{"n_layer": 9, "d_model": 320, "n_experts": 64, "experts_per_token": 2, "d_expert": 384, "d_shared_expert": 0, "activation": "gelu", "moe_layers": [0, 1, 2, 3, 4, 5, 6, 7, 8], "router_score": "softmax", "normalize_top_k": true, "routed_scale": 1.0, "balance_loss": 0.00269, "balance_bias": false, "init_std_router": 0.0252, "lr_router": 0.00149, "vocab_size": 29723, "norm": "layernorm", "norm_eps": 1e-06, "tie_embeddings": true, "optimizer": "soap_variant", "lr": 0.00327, "beta1": 0.95, "beta2": 0.98, "batch_tokens": 131072, "seq_len": 512, "train_tokens": 1248000000, "steps": 9522, "dataset": "wikipedia_en"}
Below are experts of layer 5 (counted from 0) of a mixture-of-experts language model. Rows are named router (the router's row for the expert), up (a neuron's input weights, with its number), down (a neuron's output weights, with its number) and show model dimensions 256-319. Each number is 500 + 50 x the weight over its row's rms, rounded and kept within 0 to 999. Numbers have three digits each.
Before each expert's rows: a language model's description of what the expert responds to; "mostly gets" lists some tokens that are sent to it at least half of the time. This comes from a sample of Wikipedia text that the model never trained on.

# expert 13
What it handles: Title words in works
mostly gets: "You ", "Love ", "Live ", "Me ", "Night ", "Dead "
router:550487420475457543452508528417563470526537478412523533517513447528490430519489453441589540468458518556475477431603533447376518509490549433483467423436618486572432459577388593505513542509421487
up0:519491528630484548562454505414410434583385535536455543499480477437572427405512468471562521458547493593493506448488504480474429604510526468554519538495445514543521565585417496520502558460502461
down0:505463530501486530489506501455522592518515569466490447493480484552551639433499413493478434486463485420506563539481419534559484461528404573542451456427468567495468523470566485545497459527514488
up1:440491520492441499447562533402556450538426497441527517531558483419599484443488425511418477448437515537500457500539525471568464550476541465457435507496451481530480530457409510490506474590587473
down1:493418509532408491432436516497421522491573419572492425429554425484420496492551455520537427504512597484485464390532538522458513422496431481496456489525554511525394521460445508484445655528466498

# expert 19
What it handles: Foreign and prefix starts
mostly gets: "En", "In", "Un", "Los ", "Sub", "La "
router:560471479499434516469502602487509491514509561567477478504475461474470525518564479473481475541550540514442515533529475457560453504556468582528438548494501501531464496550517426540505524508510548
up0:555449446546502525458583533576437526530550528571547498515489550528559502565573489486527468550554430478495498464395482569473466513543462451431463432504429563555515543437489463465550511535437458
down0:550488463537528507506506584608525530466565525455538530490498474491556575444565442475410515512529481449513483467419475426529513540467542515527456569514506519506530496453512535550479511503409538
up1:377484548494572476530474478542544430505464488551515480634452492627539534492445485572496514422382515500566529446388516593557455488575567464548558522535494504520463605521547415499489461483419518
down1:569433532504595491459519463481544480466510510490440518396473506445515489492512472363525533595505457484532537448563461513511592511579479506413560469445501506594564466521396575469439471526480402

# expert 55
What it handles: List line breaks, apostrophes
mostly gets: "’", "'", "\n    ", "\n      ", "\n  ", "\n        "
router:485502425529497542544465481542390559436499488446524476558545437587456538479556462466574543532528594455468477550547511587440444529535542515477442475435433427511542493518568409467544496492550475
up0:498419490421540448550558507474550483504516497488464431489520524477378488447486480608490499514461512535458478517542534482420528575537555561559560586472460522454452534463511579541478636508516465
down0:466528434453482586537466483525572533505554538483527535662547536445450537463460491483517397512556531522501498482553493467448456440570547453513549526465505467531477542537485420452531555531478560
up1:466505492502538529549493511423509430564553374517559462548475552501506522449482506452584521447494479482370490458527517483501568487498542535514572528470528452517502563553478465462491460472512489
down1:457526505516436515428487501546464561568560458589529530575458474527522498520437682524437534505474522447566439549533501495561427465486476482422467484535573531486583476460504585470527423462485519

# expert 9
What it handles: Linking verbs, conjunction and
mostly gets: "became ", "been ", "He ", "was ", "has ", "become "
router:495502509456506400498437526541520580472499445401513477491452452491514577564444577484486504489445437540580479526550494448477462508572533509539573586545471464440536520542595565489545590441555603
up0:381482611502498495590476509497409432502557434462566464458490500398391542513477572514465505586409464535619521503456463473578421517449612505480500413436522511523586530471525545439467442550577518
down0:471463370479537558506527441525447547405400545475519561411580521573504458463421503470630462503550489486491441476419521490455454467493567447587523537530412441478406470504441485517503555483453510
up1:510493433549557474453506495471506562501507494500625415561490458517496512406448403491453467517515519462446549570524457557579506578499488586552506558510570561517577530496535496598529469455524490
down1:611491549459536492484471521463413460523496511494419544511512531538486496497496544541444406556549519468550507412533502490460537465504420576564487573545450519480631497479430453501485504461461594

# expert 8
What it handles: Prepositions and modals
mostly gets: "would ", "because ", "could ", "When ", "can ", "will "
router:574506483455420490469443581517446540517497487569424505541530489511557521549600531449379446471505478497536440636446496563434503479584444567515535503471432574546411474432469563479524540483546542
up0:592451479559454532479530513477504513583460518520545499530432476429588560516492530465461448521557446544490520537525522488616440589452573530539493500483658539613500545412491531519469511501489536
down0:585485506474537456560467593498471492441389594489452445470475464494415416492495525601579451503494614485541455495501543521385507485418513472456421479509433484477507541536529461425552464543536561
up1:421461429483468434504431460536425551487529448444493448480592492480486441562532372485527519474558440565510465507404452524528452523532462495464472444461465529433509441504495537483423619611507503
down1:392502530469457516498509477597477590537577590513508459540486447506425545523501458503495482584533393535421464549537568464376542504412403458502514461539570618463503466551464532508467619513472535

# expert 45
What it handles: Mid-word fragments
mostly gets: "ri", "g", "ff", "eb", "Binomial ", "eg"
router:550544485550485485468505481380467481438503471476467513547497420551530468531421474528481539401490460456468496473539475538484460564569541449523541554456463394517461503472473411512379543508463626
up0:585500509536526452550498475469397517512550498458517518460597561559506534511494545532472461454520592455478525491587432444510442572484461517572423394500486399492402394551509475416461534530482481
down0:479487478429422521524517492548529495540568532440473543546449441523503477511490440521489583411500491499518467433475598505472463427536526513458511483531554500485482434599463527547506499554465488
up1:417552519447577412469486543518547547501480512556438510448508399494492460459452520506557430467477503446532548462510545515495453455487616454510521584456500490546501611425428511475440554531451455
down1:520507568602479583495510513531530480590453618547527581589561466518462528502471529534476518606465460472560519449413561522564505491513480432468493444457565511529578441497484508462464417485562450

# expert 40
What it handles: Quantifiers and determiners
mostly gets: "each ", "make ", "No ", "every ", "ash", "umb"
router:545437500427464528585539585494521503604501401514502500468528549527489508467453479470541477570501492513432434474476385558528430471520498490421481388549452562466518537503489373461507535426533482
up0:494458559494522512501505581506492454577436594537518548516427503519529491509453527487451536511476480503474498471460543502458527512472518483508546429524452548486414408568494462577460392539509429
down0:568515525515491410545504497414387447530473475446440514439514507518536581553535435519586470505438476553472501459499450507432570506494532536421488404433504485548494549442485462412514460593586444
up1:451495435504500517520417516479502491556493450453512471489396383494494464491558446507408427441473451485516561495570507514566494477427467537499503474564498597541422489573494493466439528430467668
down1:414558543544462540541470647526556456519424588562626489482462564415524510514517534453506481483509574480585442489509540711491576558557546497497467486578588475494567483380521592396518566487443460

# expert 17
What it handles: Year first digits
mostly gets: "201", "198", "199", "197", "195", "194"
router:458550506520553546536562510505488492456473506515465476543507475521549489566502510574513503438434496493542591628488564438551461476496460550470541413403470603560583543462477504535451464482512501
up0:475467426532567540544495401549497501446497494532507552540481475513522460574503501537512531521578566471431465601549497561517471559405428481433510471409395473417549543444526524462546528579449532
down0:495562500397532404466537567502538468478608543472527528549435423578449589492441564566456480518500485460609471508463472552580417409479439506489495497381479498484544469572542545544515460528501551
up1:581475443424532504538507432516414471506508561517588470525441425406509467529534573481530437491448472577553480629480476449473474530467423527498380578478562553440457493535500499530460583539454486
down1:488571590539496454559449499480513537557376533439462476520553555606538552459483468454446535497416499457500484548556545509409451481426560545468500522497482483426499434449417556473518513495429572

# expert 27
What it handles: Inclusion and association words
mostly gets: "among ", "along ", "contains ", "featuring ", "those ", "alongside "
router:492503610506534389506585498437397517543546463517425515583468469546524454456510491466511441551521418487539484463497501479515445479486510511597471398518430461520399484471407535497476561478494473
up0:490503480459482530493435527553547506582580540568501468427449513447547460500567579542553506539458552507495526450475473479389614582465584551544475382470520484510563496480685548443503444570469477
down0:512528551454454423487497489511472470553449469507485476455513508471495491506519550531520471457557488520425457532479452493482507572540526558488576481508524496589488471460480467463475450489515546
up1:477519522491511462475482493424476527568499425536435476457423463491566476482555465463461563555576458493479546512514519496562520470413500552517486609628543515511491597500506463475530523513424562
down1:470487477557453422390566459570426558474519481505401503564504511570487519391536431458492505500421455420519480504399477531543535493503571436502542528525491502532466542653515510448452500512442520

# expert 51
What it handles: Determiners and possessives
mostly gets: "his ", "their ", "His ", "her ", "new ", "Her "
router:425518513519553543632629460489474494465506519576504522538511566508589476467536521493413505502512533466514475496445504513463581473491512519491519500449604488520449547543446454404500460545528462
up0:438485496532450507436469522471583538461518390466479508495539387463495442506538554587353612444524470360553574523405532514504475570483520537527471553504544481515489493532441550492487479501462612
down0:482467592541534468518503541452445472537491476511520442556544572548521519515463471522510510496494434467477571423501389420514460497474429532495446500473487539533476520532570438481431525481486587
up1:470538453458512510551593498563565525427568547512468480477445356522536504465393537541586533385402517509511515577555546573438466559350579503491506472493480503533549572543517478468561505428527489
down1:467492501520474464404453433524466464544494483461544485483485614534459517489519525443474620520515441420414567485487539425453470494546447575497556542501501454532433533553441503475491578495500444

# expert 53
What it handles: Name middle pieces
mostly gets: "ford", "ville", "yn", "berg", "án", "ley"
router:502599448549466467507444492381502436496488499488465496473491455543452463536470495516468586476518508496502461519564506545369510631529537466548540526491506455406579506482451426511366448467528531
up0:506411615499460352471478510470503516490535453494460508496472415468546430573476465510575562520489416555592485520492500582528578549480508535529479466513519429478474368505469494484456467493545580
down0:490553528577522524351400443447526486435398400548493452534476595426443491527452530553529465537484530523520516548536438627554524480510454532483508543549445458515555569531500511435542477432441470
up1:505458528449517462404482488442501443521510445424573512427488616483541463598595470449521585458523447552494490456494525541564604443402590470367669512489439453507509511478472457510445512514492453
down1:421513523561464395526502490570409470521488487466467495473499504469488578479496469553562584433539474469547409561490569577566536542519597485500495494495429490443515517472505490543532579566565462

# expert 50
What it handles: Number pieces
mostly gets: "100", "$", "01", "000", "59", "55"
router:558565393558502527530418440458540396621518478550520513554565536462451451408495474615547501535499443495498539565535491596519407467488477535496500463531542460421558563518454509431448569514502538
up0:495440544417514561530475588509518515527473564532496460418476451393617470494469519425589538519589504435517495532466494477468467533499600525497520424374495574586533467543510479389547603556527607
down0:502486511405422495440493448522478524418606391559486486483565482488465467409554485506524526514505469521543435443396530526532419551485578505504509512563537519526555528509513427558448482520434461
up1:485544595534525491459565530593515491467571475461594486460476578510532472392443476480509472547461471542448532526430522537576500602511441516577532467396537640513521448554530529493490438445533521
down1:451487539567499624493499472494612532459522490546476498513518504472577505507443461552482474516488498500449547449598511526471558465492515589461543465509468504542427465441514602495443457466588554

# expert 3
What it handles: Digits in numbers
mostly gets: "1", "0", "3", "2", "7", "5"
router:490536579512490502493547564443502475478532385494436512501506437468505521419473525609466563579421522508579619597447506442518452543482503566516519419510513540453518481501539574415461504445556501
up0:494526527509540485522488558489521572565502491554491449521496544524523527533458444496467523414518526457460454445544522533427482531562503573459442514519521512495550534550573524405509443565526496
down0:458442478541511480605487500513475518577491530509461469546471575510522466564574487476569521476448408390440469514520371486516526508568508560488470522460547505509523453497544419505463442485437560
up1:548569491476480554416516433463490439529561437465546569536518476471541469497445394451496528513555565485462502405440480537469529521502461504524416518467538532515438568444561512455541506431538474
down1:343545541498525593493426443504529466424460476473380431493606370485528544503461538518520466582539506523574460465470544509430518506554439504572529460463490543506455397480517520509411500447570491

# expert 61
What it handles: Nouns and pronouns in prose
mostly gets: "evidence ", "song ", "areas ", "students ", "forces ", "songs "
router:505530492496464476483492539551565550443491484505540463450496472410521447525535440465526544478491444511536447431534521497500510484543616501518462505572643492612438398472394552575470470591417504
up0:491543467527480586437492542491558438523506481474493437525535538544500543526553551496580523496481414378533477614430522520412457591516494519459465537487551508505474493498521517442495466519577366
down0:508540459603555450503541502532545532486464536489574486438521485517539482473581507559485489480484438630462496546493494429515499484550478439538538399610518591453458539485621576453503506512487540
up1:510501532528458522516561516462551548454497474558497473472518557578485459449530445487443480439470555586518504540538457518480473455511480479468551551435476394468481475422421485600524492567506420
down1:503492534529542438413424484504477502569470565504558539542535475481526509551514415441456589439510541459540388403539484584493377503474451472445454447477471481443460460607431574529480491456454602

# expert 16
What it handles: Office and institution heads
mostly gets: "Party ", "School ", "Division ", "League ", "Award ", "President "
router:491568417482535433419489446582473486538486433492535417464508466607491609606473502567557533559504499478449468475467495557513475515498553492503388487535627463547436486401462492577557498544467469
up0:648468494439407488466532488524458507454471513524563503447465421443481477502490499479434499530540417539453562546522441461485460537548456435514469582463539480453471420489493448609454429489556619
down0:597458553496555548508586473577481594482371499525529436550506559473461544498569472471568485491530547525530464574452516466473541599513515549382579510461456592526535549558519487508583590486528555
up1:513514497531443557572615551526513448457484600441525470476454466487465534550485456494550583609471502509596528511593359495464568572508491493637502484587390458500442438465514469483538441477442466
down1:602509479521501414555444466591540467570450576514502484367530467458526482496553579479562414460515515475489613521457529522572525506591497555473506491495519482511521456405484490517497447545481550